From a checkpoint of a small mixture-of-experts model trained on Wikipedia: 8 layers, 97.4M parameters.
Below are experts of layer 2 (counted from 0) of a mixture-of-experts language model. Rows are named router (the router's row for the expert) and show model dimensions 0-191. Each number is 128 + 32 x the weight over its row's rms, rounded and kept within 0 to 255. Numbers have three digits each.
Before each expert's rows: "gets" lists some tokens that make up at least twice as much of what it gets as of all text. This comes from a sample of Wikipedia text that the model never trained on. Tokens count by the router's weight.

# expert 33
gets: "\n", " |\n", ")\n", ".\n", ";\n", "\"\n"
router:148174097140136175097148208113109120115145102090171116083095112124079146113151181103110081131124096125162073128159073165071114108222102147096097159101127137168175147139108101166104131132122178092145120158184142139094100118101107130134191183127099149166136188152075169111112121056102039075121189112095141137143137114142130161094115088163109166145136142118136143085115113107116099156127139093115129145131123137127175038120141179072098087117143149171103087084134118173114114112140093160168107097059134105133117092138127071156162120173113154124092135078115108142196171130101118145

# expert 35
gets: " ", "–", " MF", "/", " #", " DF"
router:158164148131135101184161103142104120112123132103167126187075124123175146164116158159098105126155142144118128129123125163101108127114097102116104113156161145115091157108134132129123197126126132139058132160166119118098112129163029163097160182180125160130130137248077162080181086076111098111125180131107116041110129120112126115113144156189172098150116118173137151161112115023084133127158119126156096153131139109109159141086142178047109171127141119083134136095181129113125111108155116171152120127177112104142102073103140080056136135137126165090108125141146098157098173085111183147

# expert 15
gets: "i", "o", "a", "u", "ia", "ani"
router:137089092158122146141123097085113146116183182124151105146119134130083192138128140128127129129070167126129165141088105127094097130099074112060152098112149148059141146117151093144141084157139051136197142183096105172139206154114156126135185133160077122143161119148094118122090188147178114132087142137107107080150135171132147185078101218203164151089147100119100109152110062146110107103176115194146151128120115108111147087117091169147131132140116115178155091130094125103139138061121128105150128133112079167123140169126127119120106108127081130190057110087100141136052183164142120142

# expert 26
gets: "0", "6", "4", "9", "5", "8"
router:102116114134093135117122090087118167147132107154152076110144132117152110146183138114143235149130129118142130147129112096096091126236146131093115101098131115140118137092103136111123164098133196106118104111197101113135149089144093035149141149087139177059097096193164057149102086150100154144172102097096127124118129100151098162166103164209128081121139179156160129173061077146155125159120128133159112130128166168134160143119118136138134144155121127158102156113206131112149098076156151056159147130079127146122090135123118143141188146156152085107132169112173078076176165108090117098

# expert 29
gets: " New", " American", "0", " National", " World", " British"
router:113080109095149147155120144166077172133166140147125142135147114138170082156105105128116137130126182137120140138107172135176175155066137095147086076141168164127169074075147155110119070081132072098131106143080176134184145102155150153123086088156134124129142086104170090092165129151044145174113093094114124169154131149134083119084168117111155092153095104127125066075142189139109070106142094126053148134172182057103121200132102124167144146084152194088152131118147128122189136118155152163127120128145125119120144121127098160114073190109174118149105170184152126118071090150174108149

# expert 32
gets: " was", " is", " were", " |", " are", " has"
router:068084093087154163166132097163144160149192136163114134120152104125158110135100103119139130131110148145123141156099187118160152153054128118165106082151147139133139055109147141127110149091134094129136114103067183153193127116157151146123077124141153123134104091109167094114147133184074139176139089109127136169126138165158105105070192120101152091129096104157116092079177142181069101120103081148066122140155149090107099186126149113173139161090134189067122107114123087112172160133123158119127081134210102150109107110167128196153079177104166139145120179193157130117064065120148133168

# expert 18
gets: ",", "\"", ")", " as", " by", " As"
router:109072141078128190160156118086092185182139118167149098125098097117132121157134142101103104165100179169109133145151178085112111183067157151106095069121127189143172069108133148160092167120152069100119087099099184138159097105158133145164092153171119123102109150133128133102166083098082163137143112127084165179092185120085063120105191120129160129134113113116146079057187127163141106148104127176105158170178122093100143165152106151109113102072178153095143099092098165165187151112169140094187091156156124099085080100153095171137096184130127127127119129151147101137095118140127112164

# expert 20
gets: " in", " In", " from", "In", " on", " during"
router:145107112136160098210056165130114143119104131187103104156091107122135116161169088089076084139090135133118138160160109155115143136126115072084085133199130113139209073147129112163169088087175076124102099128158167155135088128156121162199109079104131202132107131150127143107063117062135128159155126124096095133128146121172145102079149115174108122161142121103135097150175156116070106125112121210088118141136111109102125175147145095104135094152182136103137112169082145180153086109134171141143163099170185102126138132091075157159148128120129125138065080070162146166131186152103164160

# expert 31
gets: ",", "),", "\",", "',", ".,", " ,"
router:183102129131143106144138178127113144108162129105144163133161119093094126183181121121125101102122114109118114174161119084104098090179070146157157141138122114071147090155103133098072133079122185109084116147166100125167102076096081152130142081124108118155126101174158186153161144093135108128174123150081139156152191134140136086171067132165102214071142091129136152112148101138162147091100149129194091143096099114133111144151183104083116075099150149123119153164101085131107152157069174098170116146077117100134156119121145115188209109147080048105143140047137102130077148170110132087

# expert 39
gets: "us", "is", "ia", ".", "os", "i"
router:167148114114175136163141127145179098142209083052123114095173137136132086131070117099105117083070077161136151161119074123096109157115018105104146141131122149137140189061157121145112127178144078130141121103141133151152125105125141129122172149155094123116158075136126114132109119172151131107133147139132100124145107136108146165129153170166126156095119100116149120165151077118050212151154045145165161107104089092097150108137114155156110106151152068188171203132219138133118119101101120119105146126115114106183121131115100139187174133157090096138124123116044132106138076094145127096

# expert 34
gets: ".", ",", " the", " and", " of", "The"
router:096073105091159168162138115151134177165182133162113116126137091130157115145098117122133133140114161156119142136107197099165151157055145119157106070161139153145144039110145158130102163103139072111123114098070192150198120124164149148138066122153148130125098089114160089100159118177083139174148096107136137172112156150133092103092197111099168087127097112149115085070174145167095099123105092143061131145163123095093103196133136113147123145084144183076124101102113113133184150128146165125138085129205110141113100109164116186139067189102166133157112171189138127118078078127147128158

# expert 37
gets: "3", "2", "1", "4", "6", "5"
router:129089177116117136131154092176119133156152127148169096141102098145182174158113135128122140172159137128113075174171084124156119176067150142086072101114109169147111129173100152219153161118093083122149113148086162148146119155105139176121181141149099151084159132095160183082092104082151136104101145111115183119124167111061151108117096099138148160174111116086147153045117127168171147104171149060078156100124088095110127130136144125120106064124131152128125140121105159154123145166154132186113103119155108134078161093124139143222091148107082096077149201104102189152147168151106143069

# expert 19
gets: ".\n\n", " \"", "\n\n", "==\n", " |\n\n", "==\n\n"
router:059118101121131056144111123154065138136040135161151130139114124108076169170135134131129063182089138140153096191175073133111100126136131165111131193122140128101091198106157186152171074153127154139090117107149131105103114161136119074106149100095154139074146197122124210101069148080136129082113126105119168106119184091120144114142130089082129190111151124086145142155145101121123099165130154109157087134134086162162169078155087157092151171140137110174101129125156125115174106135092082130158179151084188084098110161128105126085156147179074132146154102136180148130143117135087116095

# expert 11
gets: "ed", "ing", "ated", "able", "ized", "ating"
router:158137128088092130153153096147118134142153156074087110150129150130157090159120192128097096095114163093094141130190177152156142162106183151158121132123109115074120102127120084141074050141141232090149125120086154147116096149103159065138121162176090145198159103104159112138152099139097110122116083156140136158178088197116097096125158168105088034099129121139116100085091087122102075094113177086119098138153137164089144172069116098118126174171174113125100136112118093110144133133174078124142145154136179137123149036124186147129090148086128154152152167153103128110176153113124143109

# expert 8
gets: " at", " on", " The", " the", "The", ";"
router:076074100082158161152138113152148168144188148166114126129144103133158116133105112130138142140128157143118138140105201093167150163054136116160103082149148144133138033118143169125096157104139083124110127106066184146195125128163148153136074124148147135137104088122160083096155125180088137181150085111122131176114149153155091110080195119077167078128096108153113082084182136171086102129108098136062127138165122093101102185140144119151133154097138184069125112110119103126174148131140158124133089136207103144116111103168115190138069191098175130160123167188136129118078072124149134156

# expert 23
gets: "-", " -", " as", ":", ".", " including"
router:146124095152136202190125101143110090064066109111157134123122143136099139091150167152073139172101120138134132109126110093097097107207182133154102124059137121201108178189103090168144100145140145144135140134135134084124111086091176155146145086045119114056129087094092176140131130109142115106114101161113139113129092137108102147125144204159126186136137206113167109176085089078138130160137173094122121116117174173103130147170145123147124133165153193090057141123122179105103149141095134173098097094074164101101115162151068134128171126152103113091115075154087136111142082147110112120

# expert 6
gets: " and", " of", " by", " The", "–", ":"
router:086079102088157163154130111159144171148193144161110129131145102127164105132097112116132128131117159145126140145105197099174149152064134108163112078154149147138140038115144153123096150095133086115128118100070186148197130125167156146133073127148150130129100085110164089102143129187083134182141086107128128181114145153148105097080195117089160082129104110145113094077182145171073100126113090136060122140169130094096097194129151111151137146096138191073117106110119104119174153130141154119129093130211106146118106112166124181152071181097175131161117176190142134114072072128144129161

# expert 42
gets: " to", " for", " with", " of", " +", " For"
router:102068142087183129145123165110133165149068124174137172161154096113216164128099105144048126131117125197078151046122145136177083141061086126093121157096150111171163157110151121112114121120162124150131119157120143156130115119126077095131162150112136135125152148183125120099170125109151184160119129083099148101121106110069187158109138215129071117146110136062163095096111137212120168131138124169106098113178066146080116138085097184081113097135136125171112120099096141141175124090128131087094101090157105132147114145179126131107067115082117143163152096133103120105157181103136161165

# expert 13
gets: ".", " as", " He", " W", " where", "\n\n"
router:135115157099121194157164137056083148165081098145174093117077119115122126169162177109087094165116153148108128150176133106080081167134182184094103124080110185181150122142107134173112154147152085093123097130137158129107106114135137110158132148158100133106125195155103169110160104066134158064130144155062162154126192072063090146147136102155125161148126135092181113103156114140203140180111158183159151178162136116104182130167107160092113094098175124131126122124112207164158145093170111088201122148102157097100106114138085157110146155151086128119130093093135092147141166161120113157

# expert 45
gets: "-", " •", " I", " on", " at", " States"
router:192107129101093198171129177067121085143058076107162108113071153154096099097185137162122167129124117115096122106152102123063110115180096102141095128110157174116125102145071050150123125149122111149098122167180128157154108135106138147112145137113147110091076068130170165134128119089120126091107140178073118135116155121090128147172125157170121170125116194120145147193120098139204148111175182134149162084119136145138152086140128140099129072117177130121131178117179159156104116106148133116176148135085122117101100109122084113129199098100120175094142068091089084171154191175159080114

# expert 17
gets: "|", " |", " votes", " Liberal", " York", " Republican"
router:073123165150105078093120082177096120124085135088196154084132119150197120119142143109208096188120109125122105077113027116141085177189152136122095131119047142125149130153112169168134143153165120156164155092127142132149140113122096184131153162146125136157132204127096173146146127155107127150141121195135092111114067104162129172120082153120055086135146131113152111103110163057153111117064151167132132127120078158098172078118055085128126088159135131120112141123137147123053139143130152141104094148094136111121118207161116158110106103122179144109137099164102099134159146075095141119

# expert 21
gets: " ", " many", " several", "anc", " San", " some"
router:090164140105107180136148138067156128125059076046091104181080140161155110157090163106148133141181165112102132144144204136047145164153120089126146124210128161077100121173119081132134164176117097125085139124144125146052104138155158100078121109137127145110113148132073192131166119054120172099127122138101086114170135129113080151140202159155116097171129097117152140132074101092165090148151127086145107153161118061149123088127140191111134150127119091117154085127174114138149127155177119140114100166094081125093133093123103080050127153135141169126106102102136086162110164135127140153

# expert 46
gets: " the", " and", " |", " of", " that", " their"
router:075076103095155153148121110175145167142208144152110131129144105129162098130102111125135130114122154138121139138108198103178154149072115115162124075159145137143147049110149149118102138100132090114132116106067178146197128119169154146138075129140149132132097081111165089112136136196089127185139081116128125169112128165157115093072198119093164082122107112135116100079183146167058099124111106135056121138172137092098094197137151110153138145106132191064120111116124099127169145128134157126132099127210099151111113121168136178156077179092171128156108187194146136113079065122143124160

# expert 22
gets: " |", ".", ":", ";", "\n\n", " A"
router:113112172090108194156170153057079155181112095149164100112056111106099087163163154108084096170117165143111128149165120106078080174118166163074094105093106181154142135129101131157122165127161101106125102133159145138116102099125126124161104142163094125126116181144107140086156094067130139088124120178075166169091184078070079146130132101148136147146133125107152098082154115122182123162115149184145154176142107117102173144134096173065089106078190121151129117095122199185172128109173116082200126155103157088091098108130083138115134158148082141105131076106147088138126163157116095150

# expert 4
gets: " a", "==", " an", "===", " the", ":"
router:136152186113092136124105118121104128076083156142121124157135125146146098131129099101097127106150088137088161150199147127089164152077160144139145144134103152119133184053084106102202090160128100096140127117142065157105137123156121116155130206141110165111111168163091143169173088110188123104121132152141089103126109089124086165107120073164064166172145153099125156125111101140131073139159153148191139155163220089135189103130144168150131134154093082153131107106072181123109120071156094128162137135050151088100119135128101170059131085147169144111141099095165124132159208146140189131

# expert 30
gets: "B", "C", "S", "M", "L", "P"
router:125118150154156089076075106133166129134143097111120132116110130113111062182163170148139171161237113169148143109126133162149156144124102122133189134155146137123104165143127156115145128141149183153093112127172130148051116110112101111127118141109122087131146186177117124146103078127099151116177136143116132107106138091115078115187142107098133094172068115150096102098105091101225139150087161127178176106134171107128045151155100139114144096174126132208143099167089096114052137101102136125143160130063115138129162114107148084107116087109094148118120043041131106171134115148089116166

# expert 10
gets: "201", "200", "202", "199", "198", "197"
router:155137127136095105108110153166153114095151070096140105155122111163127124109154126105132124121146145137080120170093109145202088131146143111088087195153152103141140093119122046112111152073102102106158106120193152153112086162151126117110155070156163151044132105165123139150137137087163152131143119065123133176132142120098089191087116141123130105138124115102161130131124191107160147091135131209186148214133089174132139149101171155099176086144151200100052116082163113190130139114169094098116162142166145071134111119111098112137107115112159101105136094132202169165122103060145063132

# expert 5
gets: " the", " |", " his", "'s", " of", " and"
router:073071092101152151143125103175150170147207139148115127127141108132158094131095109128141130106137141141126131135107203107169155149075113121156128073154142136138150048114146147125106140114133096112135116114067190150195122125161144150131078146149149133129094084103162088119144136195084114185132085113130124169113132153157113103074193125084157077124107114134118109071181147163061090119119102141056124136180141103100094204141148109158135131099133193059130110111121101131165134129137160126143097127200097151112114118167131179158082177090174131147104182202156133114080060129136119162

# expert 43
gets: " the", " film", " The", " album", " of", " player"
router:122100104089156166164116105160121167165155117150120112123141088131163147146114118126153145129084156153111136131102214134200142168048138110166098059201174148132146082108165203134105148089141089115131089093066175146203138152167165137137069093138141135121116098104158062107184106185073160172155121090138154155098177162117107105106174099117187113115081128162096078096158140163142090114083089140051141133133150106095107176137127100155135147102131161101133124104119101134157117111141179122121080105171112116128106105150108165106084141104178130162097182166127130121074090104141126159

# expert 25
gets: " (", "_{", "(", " [", "^{", "(s"
router:151186158105127057100134168101183085132080148126109148126089126091117158123141153112140081105124063121072128104147129096096090157161143155057131192110138097172141229108153130139137119167134173150148125129131134117027109157092120106134155177135113125142123157168155158122134150085155160089111130173156167119134128071056139116125086109139140186153150126053107123197137092117180140147134167170183139129114080165176156087106122128081139143111120065140161188154123119143126117123131113062144127123065164125137141139056118106138177093151094091112132113124140169095140154151075094151

# expert 47
gets: " also", " be", " not", " been", " first", " later"
router:073157147131071099096184112135124107144129094088150067118085124092103154143145133082126131105201141059129136160163133179062105044144112135176138075067095101135084108127122139133088113111144119142146153157126129099086144146132134143145148096107110124111153192084141111101118147174126098106169148128109175211112230131159174145087046147159114096098105129127174127165143143137158096186103157131122109107114187105128142093157169099101115185098153134159126111132196146124114155075136156188135140196146134143120096138146154093123110123123154153103142198121091106183124164089111139094

# expert 24
gets: " |", " life", " career", " which", " death", "ism"
router:094087105093153174130119117155160175161185107141117135123132094147142126151091129110144143147102148179123122152118212101174133147066142101140104069167163138141136044130134191127113171091119076109121113114087188157177139120156149157150086114151173081141110106093136091088162118165082137179186126080128119178102169194129106100067190113114145099121106121151119077074175149157116090135098106119073146141164135099100114161098156149143139174090158143088130133120093110160170135114140128139162091114222112131128088123143126176130079177101177135151090175173166127075079098114139147159